Weights of a small mixture-of-experts language model, trained from scratch on English Wikipedia: 49.5M parameters, 377M tokens.
Below are experts of layer 2 (counted from 0) of a mixture-of-experts language model. Rows are named down (a neuron's output weights, with its number) and show model dimensions 288-335. Each number is 128 + 24 x the weight over its row's rms, rounded and kept within 0 to 255. Numbers have three digits each.
Before each expert's rows: "raises" lists some tokens whose logits its average output raises strongly, later layers aside. This comes from a sample of Wikipedia text that the model never trained on.

# expert 35
raises: " However", " Despite", "The"
down0:137143112135113158109139138130132137129108118188131146128099105160132097145126114139124141135117095099148136140157145124103140188135082096118123
down1:126109109142154133174154106161173134128147140138116133146124107147113155143133103097124117124125121135102162147148129135149098152106151154129138
down2:135148136113115089095145132139150120125148125132131094167098141123135099097191130125070109127138130105090156120140131102135099110081116128108126
down3:127160152100090147143107150133133108160112104150147128118133112177108124126137166129129117121150123152159131090129114185126121120097139122122151
down4:133111170133093139123116162146166132111119095167105153137133147122172120134117128128136092134161158116135127146153173166106137109141103089129106
down5:081156107126144145153149065143123166127146126120143090121093105094132137144121099142142094079096096129136138142112094138144142142134140093145150
down6:175162131190132116145071112164144142102096135137129130092126095112152098109149107099170107161111130109132142137144113136143133108150132125111178
down7:154113105129159137137127116144152115093124187103094122079095138119122160170094125139096114128115120135156137071115142129103125092139144155114095
down8:100123181163129114164132113110112104124131137116132132178155124098125108084137143138104134118127136130130162121115124135110146114124082145118111
down9:122092139113118115132157104116113149093141165137095142127133130147086154127136146123176115138156167136127158108124125093151071056137111145112127
down10:143145131141124110122133124107121110125122163132076092186154116140119127132143115129149123078152128152128121131159129121110079101127137128123105
down11:111132138087143103103152115093157142140148129101133152118128120105129163134119102137118123131117126122122083139187108094138097130135126130134127
down12:120142093137121164143099135123125149143118146073084098173125114104114169158115109125129143155171125117144134143066083130073125155143133122143126
down13:132123128104128131071104109127134108104132113160100103102086165145143120143143114128132140104098159168124079119167101108142163115151085097138140
down14:123100117096132178150122104082118155139154100148167146117097125103110136136156083104121136103131110079108100132093130113099163103131115137124142
down15:071120133174121083122140170126124106138140100141120142106125134128136108110137082104134091064158158157127101117112110129109147096128170135131100
down16:121136111088144126114112111116146144132152171123157166095118127143088122095100099111115113123121150144140136191119099114115131091157131120168098
down17:146159095162157110079101099112144135108122111120094144124102156165137093098154155120152133136133118147131161115150119142115133162087089111111139
down18:136158176148100118113116118159137103073108148160113134124088128112164133150122124154139080114111132130141095121123124115146111121160125100199142
down19:123093116141147184136085127130110113113104117142099126104130125103154092125124095131122135137118129173104097101094119152141122162123144181058179
down20:147122103144110108163095115123119136119128113127125169085173158136098149081108111153097160114108170133184138143133116131129119096125115127096131
down21:147106161126126127147105126105095092116092134144152104096131134132150132155140137133111138144080142118117097133136168131100155104115119144061143
down22:115098144145144112167139153126087111104125147151090108129144108124166137093123175147087109129140150127131149127129083178097114134111147127136140
down23:088154116147140123131097131122103104107120134167111142114162130174115117121113123165115130123139105132136112140106118112183148176110129099147148
down24:103125168126142167128120086131118147152117146116103126144155061129104136099163148127095146063115163076124152118091122129190099095098134118154168
down25:161109121130154154137175144111102136144113123102136102081106135101135121120165078100130095160110097126080125152121130135146107153112135103175111
down26:152163108112155123095133119145073096140175145158115110149101131080117179166093159162102108125113079123115117148143151098081144088141123145117153
down27:154178099160123147143140092128155136118119105123159111139100126160106084153173126090123105136140116160147140139110140122081110151151169138174143
down28:142085157138161100173093127102115154162126116111106113143151128151117147122110129117132133135160089132144152142167101138110101123104153102147111
down29:104089134138086139129145120133151129156135062121188150154146120141165142107146135119182187102103106098188151128134153143111095146182145142133115
down30:179150090139157174156114151114107158163113100129143134112100140128114111112132108090129132145103143180195160100125146145137153151160129132143125
down31:117114123107159110122127083112154102137157142098110148138165109096152137095099131104103132140096098086124139144151180125139120161099142117163115

# expert 55
raises: "\n", " Both", "|"
down0:151121125080117151113144125113107090158119151136084135129142101145151141155172097136119142144109137093120176131123098091128126083154155136176126
down1:211141156117126113116128136110123149122141098132113114164159109154121126140160159123070142138127155087110124142085102118142125139164084127119156
down2:151131126145112119152136134109142162130123159099158114104166128166114110105124140115136122086119060116099169093111116131113121167145157157097117
down3:142093123169137113123119108133103135087124113121144142143112148104122117104130091115115119149112188112215143114154124126141117128113154131106099
down4:129164141165091121129135122148109162140151151139133108119154137120146114131135119123120101143123132140112183177121173118112146138101180136147109
down5:117160142118116123082094129147093129112161132089124119092106155121122111153123162130161129109134163156092158147159116126135158143120153173144114
down6:159107118138130113101153123136095102084106176118187135124139123157118145123075155137142135137125144119121150141155163098101062155145130122168096
down7:074129159105118108112140134145117149143113134143114128112119117151162115130113134097126150148129116138102085120164123144143104120079140128105126
down8:100141119132115121130134123124125116163098120164132146117134126159152106122190111157115104120102126101140116145150144121117141090168129162130097
down9:154164124108135170128092162133110097110126059152119093190126143183126119126121131099191156110132107122122150128124186174141132105137151147122114
down10:105123120138109183131105136148130150146130103155110096113131099128170121178129101132083100131133122102084107072122114145120124156137138131162114
down11:136125095163131110143116092145064104136167150098079152124108107136102132136122138157104141103125127104169100116132111155132156115137160112164114
down12:168167107125115100098151111125121153121142126137135150137128118130124151099124130063114095110132130151119111146127124121137096141162120133096154
down13:146093117174122125116135106143150125111153109145139132156092109107123121125117130113114073139192057129130138145114089130127117116139116139130131
down14:104111119104101112080119098158141160167134114076132168092117145151124099083116132162098149086183120121154115095150128110138126121098132132159126
down15:130106143097109161115099154123129125146128106116118121110117114108142157145125110115129100115118167092123113119099133091126127127134144112174127
down16:143146129145093134167140116087166159110156132147065149147155114094121125124128153149098134101107071127164136109133122107164099126144137089089138
down17:157154103113166097103115130142095183130098106126150161118172162133113151114120112127106099112153154138094114126125130158127153133099118101108119
down18:151159106147158150164170097144116127143151092118132113115090119108170097153102112134154155139168104119088122110174137077106123101128153156099136
down19:118106112136114125087116129120146159146127117091104078142148145133156127114140188128163170127110085130141142136112156066108152159155087113125108
down20:149157086145163153180126104123131125060145145122082104195131104076149147115128136128082107139098113123142135120134097095144091128153112140140192
down21:116147110147123157099129136131133136116122115192138122102130129112102142131128131108115119090122167133131140099166142125149147156104120150072148
down22:133125149165134111143063110100120139100112180139173103160124095122139181127169136128125076088161137102106135096160123191152121137114156173117174
down23:108127104123110096146133157128137087129140151119141123112157141130153119125108110138129133131094139087183106169149105131105143079161161186087158
down24:084090112141163111118146108167127097118140150152110133130096140172150107139136134128130107106106149130115146124113111119071094099111119132177117
down25:101121136102101153084095136104100113127143197115145070115116108129157115165160134124163132114119095108082113117112145142132133131100161145119169
down26:077141130125113141144138139097113097139123163142107138081118176113137118181123142115138124107130119116107126128128103146106126123162124122074117
down27:129084103138077126119128173104143132114076130113130088132136104147161140129130161131110119157150117131126130134082150133179145104144103148133109
down28:116109145106129140113121154097105123147117120135128141102110124122128111085137094157112121150103156153131175104136133147120113086150135085132108
down29:130146110088159126139129145087145149158103166072132117125091136158134150130116078179149097113097142116148163133171133126118149106155094165103178
down30:096106128144105123145119111117094125118148122078122158113098161106138112115137118120118079162150098124136127146125125104147135108130115113115163
down31:151152133154110162147114147160107141103128137091122159096145159076166101106123145146168134087114154087119155147126121109129110136115130104141154

# expert 29
raises: "ates", " process", " era"
down0:104103042151146158148178156174133086124120119143151148122132168103123136097086101119178124124099114112119136163070110158128141110151088137129114
down1:152103180127122136123103127164113105114129149143104125151163125154146149118113143085107119121163160108114090135102128157166144123126108140107184
down2:101106161146099105128125132126109114098103108157160131114060107118138081136148110123119105178101135134144133118100164131153148148122057156165154
down3:082115152155111087127138163083145102162139133157100105123113138153098125151146137079117161151106146132135120153138109157107124124141082151117152
down4:124187144131132122149131157113127127114139150135098108123153123128135127139130125114125099106125108102134108148113079144124127135090088133145145
down5:120140121160111085120134129132097132135133141114132129149210105122121133120146132141115159142123157085135161135148124139105117118127126102097125
down6:139108111131122142141169116105139123101144161126142133085183175098138133156124096158148118094113133102114134114118119108151133152132113158104159
down7:112113130128106138127122123115099158143120063162180128133128107139145124169116091115128087183098138121073148092087142129110136113127130134115137
down8:145147131115109160083096124097131140135123116103143083106122145133119136141117140118134162132123118133139142122143134120135118130118107125117114
down9:105100148108136107092138131146124137165098047137137169113102124131144155135144131101113110107117060090094119166107131136175121117084172141147120
down10:117139122124132146155140125099122160083103123112091120123160171111147084163103098143109082148169105177131111112070123127123147159159109122143145
down11:122110070112151141117134092166100135131117094132136174122124112090110145134136103117121100149164121116115143116130145155153130111197102183132129
down12:103141146173126120091094110139157143160130153107112119076116114145118151132119131141125109134151096138123156129096145115134142133136132146149126
down13:131123121141148132121091136135142133078099138093097104126106136121124116115154112090099118105132166151106093129140125148114140160120093140187153
down14:146104119094168149136136144122160124140125079082137164154104137116164162113168173129103109107139130093115100164095095171172128128112085103155137
down15:203156102136091132124148114104101108096125123124160126095084127119140098131130128114142125118112104143093128093127150156126131130112153118109095
down16:070132141104120104121122080129149133106147096143136124068117143115104083081145145145124143166126176144119139085150162073106116166140086161154161
down17:130099125127159157141129148137119130147100168142124161110120152118137107174060104158105113158153136135130135108087129079127107113110143122146098
down18:153110122140161101109115164117146112142147175141119123100160137123104176134107133141192137106131073110126159105142150159137129135128153158133102
down19:137120099134158180118158128146117140155112105166144168094138122151106112130105120098119152131132106056163119096146134148090149114149130130167135
down20:136145133180107170117080166114134150106146113119166073104130113152150153127122106168123090163153137160146124117117139116109161104166115149083105
down21:139138152115128110120155112117128096146145163104170093137101160168153138110157104112159111108147079136131092133126125122158117112122120112130130
down22:124145128114122109123141137117143149096096125138153122141171123116168125150097134118157115131115082097117116125082134140111129137115121092106092
down23:134105155148111085100093116134132101142143111137135120129116129093105139105106134125116138135107133124156138115084117119109120125105088101151151
down24:140084150135105110111135145174097174143133132107079142162143149125138151157149115115140131113135148118116177152138125089104150120078131110090121
down25:097122133131116128103123140127142127105152109145120107129084160130150154143149129113118085127159110176162112153120165088136131119114142104133105
down26:137141105148123130153137102119111085130163106144152116137114120182167068134113140129117129176146130168115128129125138157165135098153086130144131
down27:117134129107179092128143078113143114103127085087085152090174091171114166136103164117111100115116123095134096100142120119147158092132096151116166
down28:136107096129151120115124108092164109111132112146133103136068102121111117113132120118157143130086117099138138116100093124132120182140113145150130
down29:141118163110169082183126140136134099052142126137105114167166090157114132147107149127104073142137153151127179126147087143148117101148117101117151
down30:106094106143125098159118112096098130117146119151133173107127092115169087112156112125138115087124122133093126153132101118133140155114149157171173
down31:105128163157085154132119147142123121123096110143115109143118138152156128121075184129153170145132132145150142171104126102161140125122101094156112

# expert 47
raises: "uts", "add", ".:", " vote"
down0:141086121131143128149150120106131135096103085132123111114138131168121140104103147133108128144124131126152157127154139146144095120182112144166118
down1:088076105102104085120131090171156065129147104154098136124105122128112186076107153137092155122089114157091105152122108152132177157120132121148155
down2:145129148122117128145098144104134153089134121139100149118133088112062131131149107152116118112120155153164158109147094160120151125144143123093126
down3:109112150128119082129119111076140139153178106094148116128080147086139129155122174137125115140120106160121085136144173107128180107155099103101142
down4:108084147139148179109104114158119148099136119164128139108124167143116107108138121144113122129132149124094117133115161110101175062159121126148092
down5:153139128110154137109117150098107121141133079178156125100153122132119159178101088144138172151077126138123085110100128088111141148145164125132161
down6:116167148107097107167126127116104119084109109156196142152105107126129144098133139090174166174103117127100145150140167183134169113169174110146123
down7:146151131149111120171140107114126178103131090090131146099105155147121098138143163110107111133143084120165098133135141145114157136172086125109140
down8:075102138127120178138155127157165122154152099108072127122126134159140102131148156136116131110107122170122143134125065169144161107142099135081095
down9:138132103134174110128168104176156128111147136159108134108128159141098113169135114138122114161101140143134109144141134120109118121143108144156122
down10:188103135138114137133102131095132140140133129125153147141159151126086090102129157168154165158157065163120112061135145118171155133099121084123134
down11:124150173160141106137090132183092110136143162152151134121116085092116174145154109121125126116141144182115157137127156168131108102159130117106158
down12:111130141130123155148123135160093138141137157118136094146108131131161111132105127133134168151109168166176172096155101143132111158142125146143179
down13:103132087123123100146127116160139135094101127119136113106141138125149129104139105123097128142162101083118111158117113128164137136106134114121141
down14:082147127115089138094132175152144155117125110081118122143115127152115114095147125119102163099137135125127125090137111115121164069126103156173136
down15:151117106107104071096147125144148135125104087108130100130127137172094126152146100098138129135133167108145156139140142101124116091135105105129133
down16:081108144124118152112147154160122148141143033166136167141121113110101155126143118116114084089161125123062126143107131166147136134104134135099119
down17:122110138142144149106173155134109146161152134148075125117119108092105106117132145116147137161118103140127111121191137131102119131126107152077116
down18:128103111091084108106157168189123107161119096151127174105152160128137142144161118170105120093195119163124115110126130150143125134101126138096094
down19:134109147163128145134098092126145141089142152125077116147158145115127114142123108136129127146117166129179126125134112155133140135121152121105163
down20:147134140131104156123122147124108110123136147123104093140152144136128164174112166146127093144145120092153127146112120151123145126149137137095163
down21:145161098109121096125152098128158120083130125073128126140090150168116117106140148139117139134104151048156116145136108132124125101123140114156116
down22:103118170113130133116104121173122121121127127092142118097100142119098124116156099114150144149173148132122133139161191105097098143099128120136142
down23:107161174092127120159118133135166139156104117106134080112096155161167125106142191109107139137115089144118136162143114154155118147123124158128139
down24:134169108113125124091079190112155083141163098146087152121115106114138137146128127146106160160093137123153112130136138136143140112125118099085113
down25:113120173132158146151130170112149130103156165158155132120167147126119098089131125153159130144140135137106153097155075133124100142095148142158120
down26:136106128101161145131092116122135176113100121120127151131125143154080137057162132133137150131097160154122099164118117104124106130156122129112153
down27:078176116121127149130105112132154121149137102119140126139124134189130120145109130121108139137094094150134105132111102134085165090091146127143121
down28:131141124102150157165103120106160107148106149120165140099141117150114098135122109130080138147146176182122104135126137101140123142106085122134133
down29:122127093147134147158127150130096112138158104117153104134117149114167089160092152132132152110098081116117131126112164162141077150089103138109125
down30:135130112128115167117151124125114110143167146125130092129213124086159097108073103143108086124095135125156176109174140131116114094133125098114106
down31:143137139135124134133142130141172133115111119141166135150132134137142142100155111119125152134128143141161156149131102174149132129163141105091131

# expert 20
raises: "ville", "–", " &", " Island"
down0:152124129108115160114136129087170102150122117124189109086047136129100129120132148139141153086135132139134135128108112085108130103155150096153114
down1:129163154099159129116133119135109102124102127103124138108137110121139159104123127126136127078102136142094127112153108157106124127127114172096164
down2:111132110111141111140130123153134137115134135171113105095082141110107124118119111093140100147125080101123073114127113117124181123087164144117111
down3:146081099145109155119107154132103102120166106137122117118102130096125155138133088143108107140131171103141161133133111118147144146105114116112146
down4:111099132138098089117118158096122142128099081079119121095113135167141126129102133160079136141129131154149133137130139129184155148139058126150114
down5:151154114087126122136142107157111121115122148118113133149127136154120113116166094125138128115139167102168095112113132098160101132113111151186143
down6:110178118145108079148101121129110137115096153118120159107080127105112124146146060120168141143139092115096176125148123125127130129135118130086115
down7:102141139133134120130122125210150130113144123133098133120116133174110137163126165092162087146051141168085157153164158132104172118087158136171106
down8:122150140130100129125079181159104132167144112071136129132117197154124158115130088129095146161171143094149104114126105103139143150136122100150091
down9:153112131161130136133147116145154157122121120117135146147166129158148116153087118176192151134146117130118125108138101196152127162155163126112124
down10:128130169156172140122129123131160135123124142089111121117146153096114100119141157160123154093088130149125156155167125152142115086102093138151142
down11:134126111073150148170163135107135121130102108111151093147095085135124115090133135157121127139126096153103079122127123149114119144140128185119153
down12:152105143150165089102110167097090151105124147120098116119178147115136157128181153150120147152152170120143147164135144114104126079122175182090136
down13:139163138135112167108129115143131122106131169105158119071107152147078121116188107120163132130118109143153137174126109111140109179082149076135124
down14:128150174130129143164139130116119101117135146109145105150138108176135140137155133135107174111103166109136164138118141127145105094127122171122162
down15:088120142119114131079177134169112151122091114123137138156102134184104172091099144116133116096132174064099103168107139162119130115170103115153091
down16:128131104084118121162138132109128093131168173125129129165127110153128149114133137126126123101096092098121111136085066121138108156154153108134137
down17:124140124125152098132143124156110129136151146135152128119162117158117104129132089108179148163113124110081135109095170137136142125138115114088143
down18:098141114090124115087138110125140129091098104171105108127171078112123131142135143139113156146152143121140128138105114130187145152109113105168117
down19:109132135119149088140168136137172071084153113117154119116153179084133125168129133138118102127135141128124163107107110089136122097136123065126093
down20:152104098132118128124110148142122102135189112140120134153150125113118129117140125112132126125127177115165103113139141072082115132145123162126092
down21:128147057140085136144138131160097105093112115112137146113159114122144129123125114122115118087152121122130106106135144152131102099185150169104095
down22:087085168143118136109140143097118142150122088167118110176115099139139147105132125156120113169144180154157140154128177106121136188138151153150132
down23:126117125184155126181096122150119099096102108118125098181121139144127091127143168127115142107121135156107158110129142162152166140090164157131188
down24:108146129145140157157136141086137116081147102146118134135195102138130153163113102148093084122130147127131145152095113131133141107115132135149174
down25:107112117133139139113135130127137084092130133116094169099136137129136131087164102109128143143112133123138117147126123094176135159136148123177124
down26:105091171131103128094107117101101140137157134155134112129124082103161119132135142131121131114156143149167127139109131132130151144133120138105146
down27:154145134056151126086162145145115110118124120129102119109155133108153113151107098114123155125145159147129130131114111127147105100118128080137099
down28:135134161132130168149072113135125128078107126127117127183116136097132136109115140083153096106065096147146122107121152118134072149133123114115160
down29:134124125103147130104150147186124100129124162173126158167119115120090111092104109133144103211138155140100119143163080097081108140143107145142106
down30:108116138127156138120082150097138119164136154127164104093109100160131085134171097081102121124128140113153128111119110114127164101125129101115121
down31:093131131146113150148129134134184152097124088139130188119138139114141145123110134092089074120126151153099092139163131192088118105138136133118102

# expert 51
raises: "г", "rd", "х"
down0:153094145135112132145130107132161099142138115131132141144117134107107151142128140130109148124106123121157108101143134136126103138166124143134108
down1:120118091073152144173087143112113156116084136139090094117127161142131152138108141105171116121152073118149152121109076110129104097141113090124157
down2:101105106143121131117158112156132151117126132102084116117111098158154132078111097153109107072089142113103109156129094111113109102143120107122095
down3:133134104117143133072130083119100122161094147176140124116140101122098085121101080064126104102152116122141125107108187084086123081133141136131113
down4:134151107138150112160113137137139172083120087117140095106130148165113157150133124136123118135096126180120132139150129124116089179129150116097137
down5:137164161134107086134127123127103111085157109094106128080130147163145089160152087163141148148072113141129120131156178106099102168169108097164116
down6:135124140139153138123144106078133127077143170080122169105157093159128147120110112167151151125146121155120129132131093075141106121108172134134106
down7:155129114118103138142141137106130187141074123149092147147107120109135153122154111079151127097104067076144136111090112136134118111143113132123136
down8:159142131131153158117128107158145137135077159093156145124102095102108131116115159122096123160183076126098156086142119091155159081146130116158088
down9:149147171151161138091093134117127133144116107152141108128129124101117109097173101115162147123141103174151119119070078083129117167136120136147110
down10:168169134132100094147104133126094122088088133180120123160171120093150123140108129072084115143122140122129134065144144143103176143132152153158166
down11:120161162108122141117128138110074122117125138114152112155170075151099124116174120084135106205128157115108097154119145118103123103130075119077124
down12:123146118136152119154103124103113099144107105142160104128130081131128127162128114075113146143077137158097102133084139119126173130138122123117135
down13:109161174168087144167150154089142125176158114157155127119111163121099133070107147138131132133083165069163109149174109085118082124127103130115112
down14:094148122140123111164074155142155114173100086110132148108086122162144113141171130115114142134116184132171132121139099163116056143103133157132100
down15:092126173087133094128097136177144132143115085160189097129121103150153153123148133118160120091151112122125136125129140125125153139154164114151116
down16:107140149131135131146087120138099139104124106183122148151168133095135090120138139156071082157096081118155123127168107124096140129067106143129095
down17:091142118114124133120131127122140151142117175107134105130083087102102159146105103127155134174115081135146163170147117098154145125147109121119119
down18:139121071129130106162117155165161107127145130085106141085123149115135147085103121122114117111095147126120111141089124120131090083140084111120125
down19:149130118092143169113181115116118106124167173131075131101161103118093105152115104130169128113150088123132097084154123094108115095140148142129108
down20:150107156130148107097087121092121107138096108126114157157108107139126136135165124106153135078187173119129109128116140151117130109098071152177093
down21:132111109120109083067080157078154135085085121120142140115132142165132143112094115147132103158146075166142117149140112111113130116150111122128093
down22:113166128163115113126112124124119115125140147088127131134133140084125134134153135098101119136108136113153145143136093072110154148092078129154128
down23:088091126116125111115115118156130141166187103132126151130169100138111122127133154123152149083191108102159153128121106147108093129140137136099103
down24:130134136138108107154113140140148134133163199118131140159125130123145131128131126141153134104161186055166146161108156185095097125123178099135106
down25:163119154107140173135094138107149189180130095127126099159096146112095123143118167165102117120147094139160107160125130188132103177122094131099171
down26:150110096169141150136136155126135122163158102141156105128160178112117147127137094160120151149164138111132105113113143080122146163121104107189134
down27:158096165099090176155118154123101108137096109114137117140124106144141136138172109083158094168118125170142110156123118101151159151092150126087150
down28:090107113152110125112150138109130102112086180133121125071150164124140098113100132131110143124149165074139124158108106146153146155134125140082123
down29:154090144079110142124111109123168094162141125084138149125109136115121129106163104137132133101147124106076119165091112146121167124152130137142078
down30:143089158112174145166157131130143157134118056096154123123118103051120108146117140146136144109166194136188109136133106151133136157123128145161124
down31:121118143149157136110144106145125161165128140161104143117129139114137132129140114174110114100141102128080178117121167181115156119143166188076111

# expert 41
raises: "This", ")\"", "It", " another"
down0:116118142132093146111085189154113067149169087125122155158148099128147151098112123143124152123103125090149134149097132129127101151115153103109092
down1:136089111081152133153170143119117073131120106166142125123116165115157126122106089144129157099134130147156116130122099157090091115104102098181172
down2:119156167152097154131138093135097157107172076147106157144188103136102133114135134168126144142148093105116126141135111138165127127126128104106128
down3:091147137117147146107121122117146089147122201187114124169162124105178137157145143169140115129144098161123138113155086145115131185152125110129157
down4:117116119141130117104140168163142093136154177110165112124099128119082132089129134124177178129125126162105103090136145147156146124124117173137111
down5:137149118180113143139165142123150144167127123138150153105104095134108093152118099079112142138153079116107170133168123120129111133081140109072142
down6:143097091103138127118101131127112098154158086117122103109130134139152131117111137145092114148114116178146108127167100168121088146125141115159118
down7:130092151141145126137174115090147139097095128167143140115114100153123086115148142123137150113091108117162160141130090174078119164154123145143092
down8:179128079122085156088079134143106126116118084121148113128143120114131153120175130126177167135131140144130150119122122105148135156136125134171083
down9:154083175163095142116110067175101144123124140147126150117151074106146128133118122135145138099164158127121121177125117159139142126130134119096129
down10:150154069166156116171167132139131122157121129138119133135107116110104087137132115126140151120127132128154181168121092117100126122116156106122091
down11:117151078126153134132138115140077186137094146107139156099121138134080165142148155105154103133119068087102148135151121162155136132111094122094139
down12:149100120158101134148165137134157177132092055168080127142115072114117124140149160070122099144096124149158159120155091103138073093123138123142157
down13:142103136143175109161106077145118113134144121081122140149132156087107121108134150170161158128123090134125138103145124138171129161117101120171124
down14:134118134119122138145098149082093134169099131154114120111152131104156104138120169143115119132129095143155123095131136141058135177105117123116113
down15:122113153135091137125072080133107131144136113111119128169166103131109108090129150136146124156109131129104143134099107158150159143158120085119128
down16:130130133122093139084103116132124126103086118152129130143108121101141141144088111137152142143161112164153180146100123114120164119141127121163148
down17:135130165091198114141151110126130134118112143103179138158134118087124112121141149175157152109150116139138117120153130133151142113108144118116191
down18:101158141120123068127111135162117117169158169156112136117158137124136096105092136087131135106135169094147113156122116123100107093137140147107160
down19:102144108154108119106133103135145160112161117178135119107084156158135138128179137095163131165146149129160140130126110077130115126131119062100139
down20:159163108140112129146143111101129127091082092097152149146142141103083145139089119166138191116113139119140124117145097132122133192146120121096142
down21:137082093121177128144123109111098088128147093121127139130094120123111161126118124136107129147111147133154131129107156106137173165118121110168153
down22:127087167170108147119146143106122148081103095103162098130103096136133163182124126084164102102126128125137104135110122112119135157131172106134176
down23:181131186128125137127139164148154093132135165112111130143158088136147109121138139153152144105147109104146182099135120091107117136117144139166150
down24:136082114132061125100118144158127120109077105110127120100125093130136124136096084134118148108085113100133126117131130156129130131138117151125127
down25:131118089103128114127086121132149152095132135118099143140151126102154104150126120142124113118131120122132126141173158122109095136130119158134165
down26:145129157073127125154131136115117198167113087077151167115145141159175141136162095144136134112114137114155135127120129146165131145109149114148097
down27:128161161113116175162188114146153135085100085141107128111102125198121138145184105103139130130114111127100146161078104135121133169103162102121141
down28:088142114152042129097116151124133096138132101118110130110121124150086103130138148120146161129081142145117100152126146128113101092111141135121121
down29:152130114126118107109157082139159105164169097125123142144102135127125156133128133131139130113149098107157118140125131125138129089115115126129126
down30:098093132123095128152117118125128135176090132138143132157116101167155156141167080165151127143126131132145125134136086121138099118103145121121130
down31:110113114155104124145094126098172147141101097128101135149140136128138102138149113150104109133170134187140083184130148057127104136118115136085136